python train.py --num_hidden_layers=12 --hidden_size=192 --n_experts=64 --experts_per_token=2 --d_expert=160 --d_shared_expert=128 --hidden_act="mish" --moe_layers=[1, 2, 3, 4, 5, 6, 7, 8, 9, 10, 11] --router_score="sigmoid" --normalize_top_k=true --routed_scale=1.41 --balance_loss=0.000162 --balance_bias=true --n_groups=4 --groups_per_token=2 --shared_expert_gate=true --init_std_router=0.0214 --lr_router=0.00104 --vocab_size=4678 --norm="layernorm" --norm_eps=1e-06 --tie_word_embeddings="early" --optimizer="adamw" --learning_rate=0.00187 --beta1=0.9 --beta2=0.99 --batch_tokens=[65536, 131072, 262144, 524288] --max_seq_len=1024 --train_tokens=861400000 --max_steps=4488 --dataset="wikipedia_en"
Below are experts of layer 7 (counted from 0) of a mixture-of-experts language model. Rows are named router (the router's row for the expert), up (a neuron's input weights, with its number) and show model dimensions 0-191. Each number is 128 + 24 x the weight over its row's rms, rounded and kept within 0 to 255. Numbers have three digits each.
After each expert's rows: "mostly gets" lists some tokens that are sent to it at least half of the time. This comes from a sample of Wikipedia text that the model never trained on.

# expert 12
router:087158088134115164165135156143104118137083135149172128115111130139142154115102112116134171126087147105132126095109107135098144163129129108124128147141151105136099110163114104102129142120123128150114067127074130112127135168096110111133138106100137167101085170131146089118155132120138072118161114084157161150125138180130153155135125104138140112133115173057126099112172104155118125108103172127155105139168107118142135162137152112144161117137118149125135102136115157135105128155076095137124129134123183158135110118127104126103182115094139120163123125125159119142124110145161107125
up0:117187118111169111113138115130089120129152131142154176083081119129157141133115109108098151174082111082160127066152152138109122103142133108140174123113130119119108131133152131087125119144111130134167128119103106123109165135113118099131096139185155130096107100117098124119073128103128139092159143119146142127107124118119126136095128122121119123163118144091178118131152137117142155124091124119141122155147114125129092159136132193165094179157113146107138119124149158136088133157085172178147134160113150138127156117121104161156129122144142137127115103134150143146106074124163100144
up1:150119113111131132143140116203127131111180138152130110100117115105130206150093098104088129140150113105082088109140140142117154087130156147157125129092123116136124118126130114161133105109183075159118125120123095174146108112111141110147117090106124145139127132143128097099130131131141088114155126101122130106089167113139176107089115179115127106174120116122113079147161125101131130124108145129132159129146117111157140121121130174111138119135157108117128122122132131106146120150092097116165106139115150156093130109077104162153087141110141192108172109126137144142131138133151170136
up2:113140140069090134158135124155105111148095129140131109090155109120137132127132101118110133083078130098147161182140152120119076098149153088138137120114154132123143166084104125135149118086097125084140094174120101106148121122145139112105149127150144138137118106149140105110112122146130140134104144104144138121153158135158148157123113132143135159120101126103160153135112090130127101114137132146114106167171107106086108147085113172167141122117140166125133148128146097109133127153107171095091123114154191136147137094100129154116130105169156161082107176161155083129124143136113168120
up3:139158096082156129169142116153094106112148151099168168150120108131107155150116107052148134122135159145145147123136121115108120119093153089145114135083147133140143145107148175126159210102150101185115126085114106137128146131137106149167130158127114159139118135159094118128125122172109115154146154105131150123129111176184152151113171114084114129102120110113141135122128130148168118075100141111115135114126129096118136088139088144135124083102124132122117123108181133101151155151131107149081138116115141129119127088136124133096144120138131152127154144130123173126108121103144100111
up4:099120120158142178133102144133112173115103114152138148150157084146116158103089136131142154100078138123156146119105104098121106123134125171128117115144162119143124173135151117130146142108119121159172127135110140129118122148094071144117129134166145137139115158114105092116131116112128127144136138189121160122167109126117132112156128099144125148131114155109101146082153101107120112105075168086095105148130076110111139205105110072100121159117112136148164125141112117150126160117155125132131143132200168130136123094137099120110097127091136175126154100146142133138126129117095105115
up5:120159107128140149090106129120113126120164113185119134131124116146129116115177118092113095106137093087095106108106134146113137170143158128153140119188157103128124134164148114112138082104115144170125120137105069114104119131117160139115151134104157143104150128090142149086101127133139095156161091101158110163120137153128118144133132092087149123190135141113156141131124130124089126110119134078131168158114145149146158146111169111147118115133121126124139106141155148095134113137109161166102113186106163127071125117074128115127125132110109150099160140116129112088147152144152079152
up6:142154086095138099120099136144110102143081124125170143115136165174130108098112137139146103094121087146135130155112126136122143137153112095146161141135115103142119133157179093096150177141143134120130121108139104109093112128130129102099127132147120150083135135137134154152148138150125165097154173130157144168102098126122124076160199106100131088144102113121117141085090163135158148134110123169085126162137128098110098163130096135118171136131106139130120148135115144096099138130111097124102149123115140128126107120141110091090096155099180135191141152134118157113089151133139109100
mostly gets: " players", "%", " training", "ects", " students", " living"

# expert 28
router:132123095144119127147137118133145134095136116159167121121089126122162141140103118131150124075117168086155167083150091110110128129119153109127147114107167108101131142146113162141178153100160122124174089103093131103124139163125129143110163123083160158106150142122127096098135154151138114111145124112133142131125130097098155126106165110108122153140112131108136133074157136089080170083118173172168119105148094151158174148129116140094120128147089132104173090125109121130103115155086108182148145149157130121137124110142100134106141165106119131109155129107103155136124113152138166153
up0:096159132123126092164130170130088146124108156169106083100107131160145117121147139114094136119139120107108124158140122097106118150169151093082101134177117144121131143146107133141106081140145106150128080127127128108102104127120131128114137124130135123118079146128144142141086166145138109120169175138123155150137098125118108130107158092155087120119109105132126157133111146148160128099125126105139155123127128101122127139119124178158119134155103179114143115121106111134135099118108115094125193069110154117131130150166133105155173118106082100131149137086086186191107146109156121136
up1:113149107167100137126140100127124160088107087149137088135110113153107108155110148157152167116120091079121148078153136146113103169155132126147154108118155097103153164109120100151128146145123147132165145116129106121119159110144086106102147106135119091124101138101133114125156145117129135121141112136134175143117122152100164161122140094100099167099100166140125154099196120097135124095148130133155142155145102153151108158092115157122168128164123119105156056158108143137137155121125123172123137111109141124134098132180098138143134089122148151104179098118145141121142147130131083107
up2:111142098171035150128104147117108159133121120130157122106096135161213130138129151135186108112083108099148129134122109132132131098168151107111157109142119060104101131121118120115157139149152109108132113107113099095112094103145092129114169108128147114095093153129104103127151145149111108128113144125158135119095146131112151147099144157066140111133118123140092112117126097117109149116099140155157117144164127133129162179140156118155132137114093135118112126148081130122126154152142115132113160163130158110168080162142113115161110123155096152103147139143138150133127114151134144137
up3:122172082152099148136143153145088148134110074163136141074125119115159095133111132182153182142116113088125158138187112108104089131121125154155100149114133125135119126149148110098179130142125137140119086107109149104121135100118088128171115071148132149095116155163108150153117103134119106086117131135119146128120136119108161114123143148112146126129144108116104141118136123104096184131136117137165137126133090132172157177112134115115136076138116152126125085113127116149108100170121134148110123172127129165165145139095144119149157167130148112135144118114087153098109076115109145134
up4:091151116147116142141110116129128123163151124146107139097092100098104112110129105104103188150126103102109085127120100135119101109095151153130105143079148127181131128128102131119145174126153128130138140111152118137115125175152172119129147111127116153097134152151105070132102150142139103123135107100162151124129125161147105169130103135097145128083129110143178110089171101078150127154138146122188123148154157107091135124118140154126106095129131076120110186126152124101126119154116093149158126154138139150149088143117114115113146154092144133161132149087121097113099098167097154115
up5:116153073142124174172136133128145124098127107152122118083122142127131199123132137102127123131105136110092155136153111086078119134095144120141149147134173133120118099064139186143132137143100103139120099106099112176090133152099082133114145124088163145157134151110144133110088151150152105143107124161126141134122090142133113125106110166157151155153144151131135162148123118099146128159122145156101104156124102115145129144107104123152117075149143096127118090097095125165108131142151163195152119120157094125139111105124098090126111161118129100146168128129117128142114154146134142163
up6:121119119154161153136106123160109152077161084141108148099114132115167118098148138160101178141097114098123134132138112115089120128138151117100156112105155152121133143082176155137140141128172147123112115107105140100115126130148077112149156106066128115104147169131116140128135173189146112084129179123171106176125133119103131126131158168110084105110150114136130106068158142120152122095160137143177107146116122115151120149120152140102103092123131098097146103120176157118105176175111136129119129120125128130138135094135141088124139144113107119136111109122111127128115116146084112148
mostly gets: " MPC", " Comp", " JP", " ESP", " cap", " Hung"

# expert 56
router:158156123144122145110123077161115179110145100169096113121145154168115175108124107110122130141079079133159157083114100090115115113135159103160170135114144105130156140155112142100166134123142112151129113103106122132132128128127088138112126147099172143121160131098109100102127136124154121133146119121136143145124111149119154177103161089117109128122093133097134119085176136118091147121091144144154118120138081109139112140128146105099145101142088131118110148082146154137133145172112103192148130163172185123116093094129102120123180111090162148145147128134128134141114145149131135139
up0:101090143131142140159165161080085107110131150133150112176120152089139151170116157125158117087114135106137150173142118096137131106147147138099156107145165156112104127137092152100125124146152115139142119098110116139144151140102105136127150148099108170116144167173112122121121110131165110124113102145118142107143185159142097104091162129113153114138098155118107132119138141149126152119123142140104126110121104152143117136155088095150161134114075120115137137087099096160117126124103151156115070095133159132128137131129132140149174076152129115163112161105115157189132084140136089096
up1:115116137079093146146202128117143138163106151142165120125165127120136139150080110126134144093107104100135131140132131157101152115170135143134096126140108096091129080140092135089094132119118141140145140164108118130127134123142119135113155159116166171103166128123130093116115150117117127121178120073108142138112136146137156085135167107126120106184096138165121119139076152125138124160145162146140099122141115128128103126168094142175135086123080128116136071127129136115081157116118125111145106119129162135106143139114161147146160121170156165117126152141138115137123112135153108057
up2:114158120109116113121153150118085122118161107137141103148110171081145163180140118125169097097119173136106130144097129151115107114122077104148137142129161106098158170136156129124127133173201081051081115119124138168076089133110126129144149144129130165161101090123138125110134118104122115143139127137102127095111148163170128141100112156153136149142131160110132157109146106148149126124098124156114121155155106093128134108136111135111137089175146138143111139122142144163140108156105106114141098109094123128137108127113088123110147116108147139159119151109135181173136125102126113153
up3:095177109119170162134128122126098134138122178134143085133129077132124140144133137132101107143136132084148117138153162144099126135143105150146131143157152125120122094118090135126163131133108086143113114150099141171137114137163124136115133133122119104144122107100123131130152142111150072097127091129134152078113115172138146098141116166092139113079161145171149117127110093066157145159151135125137160158151082138123107143114094132163120106156119157112126121132074117111116120140145107150105094128133158156175194100085108134160110122125133158131129160112151165110139128149082147094
up4:104148167106137134121118128111138120170084093153144148102159116120111145145074104095140139098101152103135169084164101136080159134146109129083159138123136162146116118133139157163095125099164124150146118111115119151111130134139142122119117116088123105132181092110110136140126145106140119146130159103124153132145108145172132152151132100128100096120097105126127095139134137066134102133122137074140103138149100112153130111148135174139157111134094159174169129169150167118123127132137107151144094088125163151166138104081121131155145151141151170134132101159094079153100137118101149135
up5:143159156139135124119145148139132113131136131125143073125124123126130115111062120147155164112141178135157082143104071176107142096092125129126134080163154114141122162121103146128154144096143143155120134066104115120113149110110111107149156161110123143104155154113127138106151129102125102114163142114139137130084105111093136155094168102135111118142139134086102118117088131129109127116130123135184132145132110086135164145169155109185113111172143130127149112125147112129091146187129138140163148115115158107126137091172146171111095105131120100111116119140082100148084117129147150139
up6:147170154114137132134105147124142122137141116146144099106117140149162133101080143136154146131106109148114141104157131143128147091176149101094161101142141091156113129157123157078110151129123108114155119093124115141126117134148146124186116146118126121093080160145090161163160136135116121116138133134140138170091081107077102155166144099117118126117124113086120156124107118135101194137111129154138140147170116143135105142093113114111136182187055133110151134136117081116111098161120137115160105104080153123157123108124117142135117107105092125139135123145104149154106136156101151155
mostly gets: " V", " K", " U", " F", " Z", " Y"

# expert 10
router:145179130103144126197124129159121115090123089169124117142126144119140125127109125109133139155100124115120163108148106092117132150147167098118134155100174133106117179126135151096158135095126114107152148091090105111090130122115124123124132112102153130104141122118100102110110161131136124126147176150123139138099118125112126112111164122105106113109120135156124110098141098144057180111104148148113122132167089150164139122140163154143107112160088166120148068140130135147127130152077082130119147145137147113141149102108121142058182148101131142149154153135146129143099178111145128146
up0:129144083141128114147150117138099120128104131152134107143157114149159151107093118107100130152138080123171104119136127113124150134122141126146148134165194133090134162117118095158164128133177131182140128094081125130104158175110104157128108133114148111142120135153089122086156165107111127117142154125150102128130100143177180113111104160116111160112111146101091119102131113103131133105117135080126111115117109073142167130115116138128109123123112125116144095139097140132098149151112103165146123143089137132141165131117097171164148076152102163148097143130122162147189094110135119096
up1:170138125092106146123163139159120115144111152111152155091181140128167126162101165139136127108090082134107125117174154101097126132179114119106126122086100136134136084144135138121121093111152119134175127085100085129101107108197136092119127125110161161120152143141158092138143157081131120151136096113123136116135143134155155138119149140111126117152109104113124077146129101150158116114130122173118177126145123113107104189137149135140098080137118081131120116146114118132138117148134099140125101164145160139129086119201106142133137111091100116141141147128127124106125133127086130148
up2:169132125136106178139090142164074111118083102145148162155149144143129127133103119138112163137107098115144153131152132104116122131124128129141109107102108129162160133106117093116182093105101121152127139131105162104083136154128109105101165092143153123096170144136100120119114146147126132143142155118140157140113108154111160144121152113120156174091135116103074081120155103150110142085116128116099124121156078138135181138138153142143115087101126122134181115164132129111125152110114099118120140106144143172101132091127121127178162065121124134165151116126165093179138106118131130128
up3:086159124149168110114150130131101123094080166122148147105109085172131126108135167159133120157083143133096145098154124099118114135182152124129117152111130105120134104095134087095103129105117143138106156109146105131112126183098173146133099156151131136115117131091109130132116164142129105139146102126124128130139099099116151142132115111164152081164146159135184116103115125114109135107104143114131102153141140109161165169116143144157143136128137156104118070118123103104094131150080122096117154122129127137173112129150101103126145142123131120145175109101087100159152111185159086095
up4:128142051110111183163094122113095164120133095157156143144154141160143125144103156130119109135088151119155122117119112107113119142156141131134125146124158099103141152152175134097134166151122139142141148063094140118108109160085092071133142107124143103073130118159121131100133172110138144149159144127110139122126144160097144122113159080129107074162095152131148161144166104133114166101091122100104118152142111150156139138121144117162106113118132170119118104119129109142113122147104114132111152136120155160135095148165083148118160109105080149162163135128129114160125118114135110114
up5:171156110131132152123160129129130124159157130166148088127128143140087121092137122151145119108086118089149148118165117093091097131129172120148135128117145144164110097096125135182130116098162104091181101136123128115133159143135115089156141124084151123077140150118131114108141149118128121148142139140107145105104114129120184085115158165136104154096118115115141159114155090136109131114152156137136143108105100115111124148132080129098116102154101092094172071124156103109144142137095126150123114184126151175107111106149121140165158116142143185137106097128143124089131142141160143117
up6:104133097118148114124154154157125152120119088128105107131093107123108133124135091180202111154134121124140111107161125138117069149100114106180140146148179078121117205132118143138154149143145118139135098097103142084129129171106099145146128126113112147090150141138122112088135126106107095100142102134071117116141131116140153115142124115140133115144109147104137149083141118119169144152157137134164143116109148131128155115114152115128128151166093184125114113139085141094096115165097137141126109115118134161131106141129125135104104147186130136171108167110151101145132099157157106155
mostly gets: " a", " an", " dr", " Dr", " co", " German"

# expert 9
router:130142145114114146124120106154132165102138099174122135072127126185105144134124113111149101122113110120140173136144102081095088129122168146111136142091155092105127158108100096129139105129157112162107105127102097119128156102147092128149126111111132142131142158138128130128104134130153107104151160115165136148122087172147162145087158105104151099140119110123155095084170096137074134100104186167145138172148095130156128152085154127140148100158093139118143107097141138145111184143106128119145120131146180128124101092124095156100162136125130144137159106146116129140110104124121145161
up0:102124129138124145132201118141108114102136114172137092112152126180113118129109100135147130115096078125124112095157146113129155133101134075148102122122131135103100137108105105114116151151174119184127111134114127119129088133076149127121139150140142108119146105097119172144140119114170146115105154154138150133099114163159105114115126104112157084084166159130157100115138119090128159123090165128122110191111145120132137132108170129122123118101128148094172126137129098132100116143138131135130144114121174094114120118120103125147115143114144114201089144167093110115165095170167118126
up1:131161120118112114104123079128098124140168111169106108123137119172129138143143113111170128095122141099117120129166130113111107090147110122150123138102139118123156115141165093121131118125126141115095126117126137127128146146145084149099145121124132138061120137110155107133086153149120102107137138147134135087164168142130139138119168109087153173136142132138130121092106108112078168149093117119193104108137085130151111109136116136147073133104150100130174121122129173133140165135093093165143153126199191096159078123113143136146114147134123146164120126116136109161118106140092152107
up2:148130089072143142126100120118139095144104157168122148128166093185124136107111141136133142116103098094135139088128126107089103135091155121057164123128172079128113119135111135155150086111131111163155085117127158142149161101134132149124145125087163137100143106091128139143167153111146120103186146143164117163149132137106147080147133108133098077106108127128149184100140114126111174135142146127114109141114129117130113142132137137138114162120124133136139150139141142115104110135138096151177140082131150141130134113109144168131149119157125146109090126084115117129148104138071120173
up3:095174107116165130112122096162147125129135142162145100101151125153137141146149132124112145160168119120110115088140080123115095121097155161112172136141133129135131134178129095093150169120142100116141154138107073142146133104109117125142095128121112127092138091139153122124130119157170112132140096124148118119096135161109129101109176111061142137143136192126124146140128061110127142128081144115168158075165087093086139145136149071160143124127078158150133098093119091127098117158154130115132103142127142134089147137149121147143126156113122116127137161147156121127134128125109121119
up4:115156129091109113103131116175099109108136109167095120119128155153114128135134118142099140147131131148169100093146105148132083108123083135119160095143127156121110135129107103134164159105164144147142131140115093163115109142116098100149119151143158126123134143122158114132116118140162135100116156131168140143118110140152155142108190126111153089150156132070091130106150097157101129111115150114121089117117132080138101130129125095135158166165089159087139143096099147100126117133111138144147127109202147129110085135108113141124121212140168165142143138126111128139128124142132186097
up5:137129092140140111109123117173110112127144147137141118082081116111134170115091163108149149125139140159165079128099137114124101148079131102139127149132108127110135124133128113161101103145124100117153102133123100131105136123121090192146191145118167123106095144076144109095109132105139114134172155128132121166137099152104185115123120095147121111139105115125140125135153105136100108063119141128150115167170113078112150134160104124148118123191149141144130077136137113122111131144101096147159080145141138111147108189127123117124137153143142122123152101128142168133104129093120150160
up6:153132129127094108137127115136113140153119158141148117099084136125109154139140128151108118126146137117080110114144118127095123142149114107145111130124138090115179153131098096120140125130193124095125098126125138109122116127092122139144129107158128105113165145134128109095167119095129146128147116132148125103113151183103136151115108145130170157106151159134118117109127091126100157108056110147193138113143084120124105146119157154090133141144105180146153151148142171137102060150150094138139178123111154108135122084123135169094087112083102141147167122128141134110123165178107133163
mostly gets: " Ad", " Am", "h", " H", " Bh", "Ad"

# expert 2
router:086201108114096132114162124146122144102117097148162133101143153129120168144092128143141139149095166077135124078147132117109143163155117086135138139110125107122123118155117084084139141145136135175128116089081131108107130150130117123150153131118125178084109149109121085143165122118196062114156094099143138111133152159137159158123128134079160116138124161093108102097145121128118140132095172123152124127165080132130141134109109119154115125128099113093127124153141144168117136141131104127135152134120163128097102143140100163122157118135100103138144121151155137156136103167105118130
up0:128115129090134089152120108158125164152110081134141163101126106127176143114155104127092155110143128152129171079129106093107157130151132141094077105164147133153139156110139139122156127101139145123142132158112147148137088117132116165141145139101116148067125132081115124152093080132119104137130129120105124111113129125115125127153161124136099090139171157111112149143122086090135115100114136118141112148125089127142127151141127154090144154114123105082115103159156113079176165142136116115130179121142183113132139104158138140122101153121138128112143095131115179112146154142108132211
up1:151093139128159122115149141137165145152124099160157173137128116139179169113096139074079119120098149163106167100155103139098130105119117090135180137097144092096157118159104094102147115166156135107117125134106102127149132106107117171153144090145149178118108110109145155133124138117115120124134146157117116165168126132160091112126134114115130120135153134061126161101174136102140123151121133129124120120164123086164127109134088094130135086099118111127143110102144158107143100156113102115117118169162164145128141138107088135133097137159140132101134167164163128122140141104157106097
up2:135139141102124141151141111164098167077069097134144111148143105120132118125123142150143123094166123115157149152101149139137143119143137149111094138115125171129172132134102140135156073105083083086109107145119129139094166081106128152107116082109134122146133121118131147117111161109131153139135158161113152129092128152137110130130141155078140160119145132151118125125127134107160154113170123176119096140139114081124117110135123127049182128128141111151115155139125103129123119132133108114162125133123151117176149114139076165138110146122164138113131145133141128157101163126068168071
up3:126142130140113102151149077181124124133151137138144148121143176141136169159107152086049101107161110129114150092139138082119144115137116096130128125107160163142093112136161151113116170109154116133120145126109168142129120122155176128139144157104149101113111133101121088104139115147104113143152076119128148147118153126133145143132112126101144161141168108126142097124114084177149097130075146116182121117151106112130183147123129122174103143154113115092098124143119127098100102130111137157130135111146138131162107133119095102104114137065116091179151136113155109137129146134142149095
up4:114184139080132150184098089139101102129126116145145109143147107124142166165101118113146108118085111172127105137142104117123149117118123145156119129083153160154109141123097121134160152112125137102140113132115170117142136128136084105122080105111124097067173112121134156156126122121134112113114127115145156132149127099119087130139134069142161118121170194126106096111138107108119100109150128113137106168137101130159104187095170132159113161145115121098164125098095158143155135150130172137120132150131165143104119075104119133093152105138140136138150121135097098112146140142107099114
up5:154129123165154127151147140120115147126122139143168153130132140128096126174122107139125146146135113077146115137132080142115119085140144166143125140167123156114154148144135090097136175104206148173143123120124128143105122135100087154121110109104113129126115165115105133108135108115141109141142127152116111127151145136096174135073145122099120138094078115141124140127190090066132129106139164128101133101137077106169146132131138131136092113134113126122130102129134175123164177126125095173110168147127145127142097082164129110098144138155107104171146125107128111127143087100142138091
up6:139119153142157081126121115095105150122116097144108121123132126132102126152119110108137117140138133146121154113134083124107095111116140120187093093129138165105151162116104108140142168144120135096104144121080163115147167069128122142142147116136121164124164087103080143125127144109106096084141136126183169119069146147104119101112150102105193141109120137080120170097084095110110149108120139121146119129111096118119152160116136160125106134190187102141111100153113146165158114134128128164144173130108134114137118114107139159168130111148134130128148134141155134102125127132154146106
mostly gets: " time", " life", " work", " information", " family", " years"

# expert 15
router:137160129121083146135129082181127119093121102205172124107125132169110136098116123117141144126085102132120141098143111076119135137143163126141153156103189115158154156169112123091132124113151108119123134113098108140106129131128137117125123125127141112096110120085096109134111157108169111129158148138132135139144115161134125138164177093111134128123131143117155143090142119114099126100087170170136124165165073102208099143097114131135122115149088118088098137127122148130096152159121110137122134144168148138154119115156089129099156152115116141148156138163128126141101100132106139137
up0:133055115166147136181145128130145133114130064128154132160129117089171132156081125132122176166121091138133121076110112160142118155168147122131111148158106135125152140123105111152097142125122132133106113134126072114103138090101141118103173134144163137104157166129104121131140114171101141155119156082144165136128095153136113129155102128125121142132115130117127096141101120103137136142117167129149152128177116089126132104135129113136171134102117126133125104172143159121123129163136058110189099112096177122084106108120147132109115143131128100123094108116092148135128118154133108132
up1:105134133109107141140159103142157097141135068124194127141138094124125158141143077118141174124135124125146137117172148168119159151128103128122155142122132112166113163123147106148212107126152121106156151111089109143097158160130152139108146142149152103137131124135094094108118165106164104097125152114143114080101127136116114128156121105102117152139087149131117161126115131108156118133173127147107123099128114145132138130123112124117113160191148132107117108120093114123092187127109121128103148121126140089175104105105113114141120153125082119153116086157117162116166152111084090144
up2:183104110114141118170127097097121134142120085129115136115136091135171120105125102092137152152090110150178154101064099110130131125104165077161125152134106099114147171142083085112166140123110117125128117073119108106135158127127119142152163143147153115099146115139132100124146158099115153074183153118151171145144117146132141102135138145148115121131110097124131089101163143111086149102118139140135122164132126146088155151105131132161134115129134098057128131117148145142089120190093125150174116144109127131111117131141100137117156123122145122145137117149151121133121118096145156103
up3:098142107154154115165107145172094136154149119109161104110138095155112168105121113152155120077109160133108131124116140078095100098117163153144151115134174128116121156123097147109145128136148103123135126119119124148141148140152099117102138112104124160109148100128120115139103139173166119145129125142134148142154137099149119143151120164139150115122178146089132096150154139110096099146162158137119118143109123129115127138116154147118100138136108134053114141141095135145093135143128104144152155096153193148102106111127081158097165128173179175080104136122096110129092105134096145172
up4:177179089110155110163125125161124162151149105156129087111117104162141161121098140104097129132109124141150171085135111077131139127118182112120082151111122099119102136131119147128091127104122107136111136118157130124113100115127127113110144115105142122086086113143072148126105118121107144128155194145122148165124115161160145145094170068149099170120137141100150170095115118133142121125120143101108182153086148127097147146089096132122132116166125087104138140121139101136116148155106149143147129141130149128147089109153161157121131134107132130142119151072144101137111116118127173129
up5:143117108123149129124129131117168147141143098151144096090087109169104112098105172151145152170106149149121181134140095133112131133133102104133160152114136117174163142134134135133118125138122089084112141136122144113134116091108121132072121107106151110092110143130163119123099177104110107124106135135129162118128101125131103134143151159183143122141135124132123157114127131176155140088125120157176116128112106122108110141134150104150152132148128131093080084120128084148117104158137129104157112094169159102132162127119133048068137123118137157137151188126159156131116130176110145130
up6:143147145117120152184128094121087113148078105140142083089135150106110133122122142135159129137076132136159155131100111140126158136125138112127101108160123092170144182103110110129183178143174115118138115139089103147127118088136139131150126094161158129154121113117103110135084169124139123109122122132086101096135134164123131106129158097139085147130140145135152146113138130086068134102152135150148092180155137125121125135124129157165113132166124152141112128143138102179098145170093117104132131128164139088088117118148096124085181129130125153134127150128144100140155103131109150146
mostly gets: " Love", " Y", " make", " You", " my", " That"

# expert 23
router:126143144168137150135128096133113149123113106183145127132106129144122147117129114130172160135114096161141131099159087123117132134138157124120163108115157137140124130159109129110165098091145098124125085114063103150116152126119120130085140106122153155111141159127129134102112161135160099111145154082142166147151095151107119134126131096101137128139111124115137122064168096122074175102109160180172122133161063071156108130126175134111113116149103111135116122110133139136104165181109092121140131130130159159129105115127142082127157156105135140138133103109118103152098116155102111150
up0:095180109101147155119150135145101125121135125121134139100138126133150121122107134145158137124094125122131178095150125084115124106128159077149156083109125144118109125158119154143171135127119122108116138149142107122116128182095112090128138111096159133102083113119118120108111148124204128116155105113086152128104153148126132146129149087112156098138140118053125151089156099114131152120093141117078124132137125131121154143107148149141168116195167203092145128132155127103167155145128157111160100129107153144114128106104112113116152147152094107127132095116110153111146136137135149155
up1:124145130139145189130155113176097175131113149137108170100140206187133128125099125133163129116115108127145109087149135107132109171156138098116158104162169100169145141107120112156158146115110133147173134129122129121114131150124132102106149132139129121086106138126136119106069133099152127134137133099117115126129095176078116101114119116148121142116177124137131146087117115132076139108162143118163104113122102101101124133125132135113169140155118141125128133132138165108089158112102138137114147092152153131117185113088121114097133163136120147126115111081126128122068129107145178135
up2:128190107127142178117106087171169170089130150162130132172132151114132173123161159142130101148140086131131124106124111129137154087122150140122187129127126114129116117125130134148163100054119093117162094136085108101116126173128117149109150118129096127137123113101135105173113150129131104116115130116131157147138126123099154119149105163096128113144119121082106094105147114093110125136129143148143115102145160139161116122070122150146119142143148174135114143153081122135121182136142074101135159106176134135113152122141120095096151159129115091123134156114110145149116104104110163109
up3:134170105110139129144151146122130168130136141148118099098146115138134157118101116140089100118122108105152118150116117135099153086147171114106105130158120155117082116148119163114114127178199119083161098090084095107145124120136126119131111121092133108141174126129156162088140138132143085142156116104149157090111135111153167120136156143117125118101120158133106122103157115125100143087174139122129122170089121094111132122164134124068118098172127136117127130126144156118143117162143094129134169092168105110129108154133112168115123176122146145170126111172124166138096129169114115108
up4:167141101149136115097117136143136160111169105160143120113134107173146136190131170151122156105147142124134119173125100098155120168120134115131094153176154119131142130135120122103138139178125139119120133102116078128089124126124121142165080095151166144098174096134137113060134130108120117123133151146158149178088122127129146112094138129109149169156152139130160126053153140143114160125055141160109114112123123114131114114125134095110118097094098108115133162140093144117087130146106079117126146130129135101123159145140118149098142102123090132133127118141140123115118153098092118154
up5:119161138129145174134154119148133184131132135165099144115095141123175161131111084182133115153136131126177092100147135126113097120123141159130145126157113109133130137130119133102086138158162165123166103107080087100118144132156097151112102139127107125115101140107172125138141093101129115155153130157181137108129101136127139115111157168132111141154125131107120153105147111111164116104113143157133080142090120072150101156122078134112192159157114130095114129120110123127132157148138087101144178153132129107079093128116116119098142126102128157165136132143098155150097137137095109143
up6:145157124141106163142118158147117133085164120164145140112132135126155165099156118152128108123117125141122154160095134132083135103094185123110142098155146134103088147151106103141113149125166095131184089120078125086148154145103138154112173105146109175080158167142109137127125132137182078132133130123154129093156133120090139110134168123133127118101138158125128159086127089114069149095139154125093127134118138083128118152119142139121098128126079082125137132113136133146088163160108126093141105120142133137116126086156120122122132125126143157092155155132088130138109150156124148100
mostly gets: " the", " at", "The", "During", "At", "ollowing"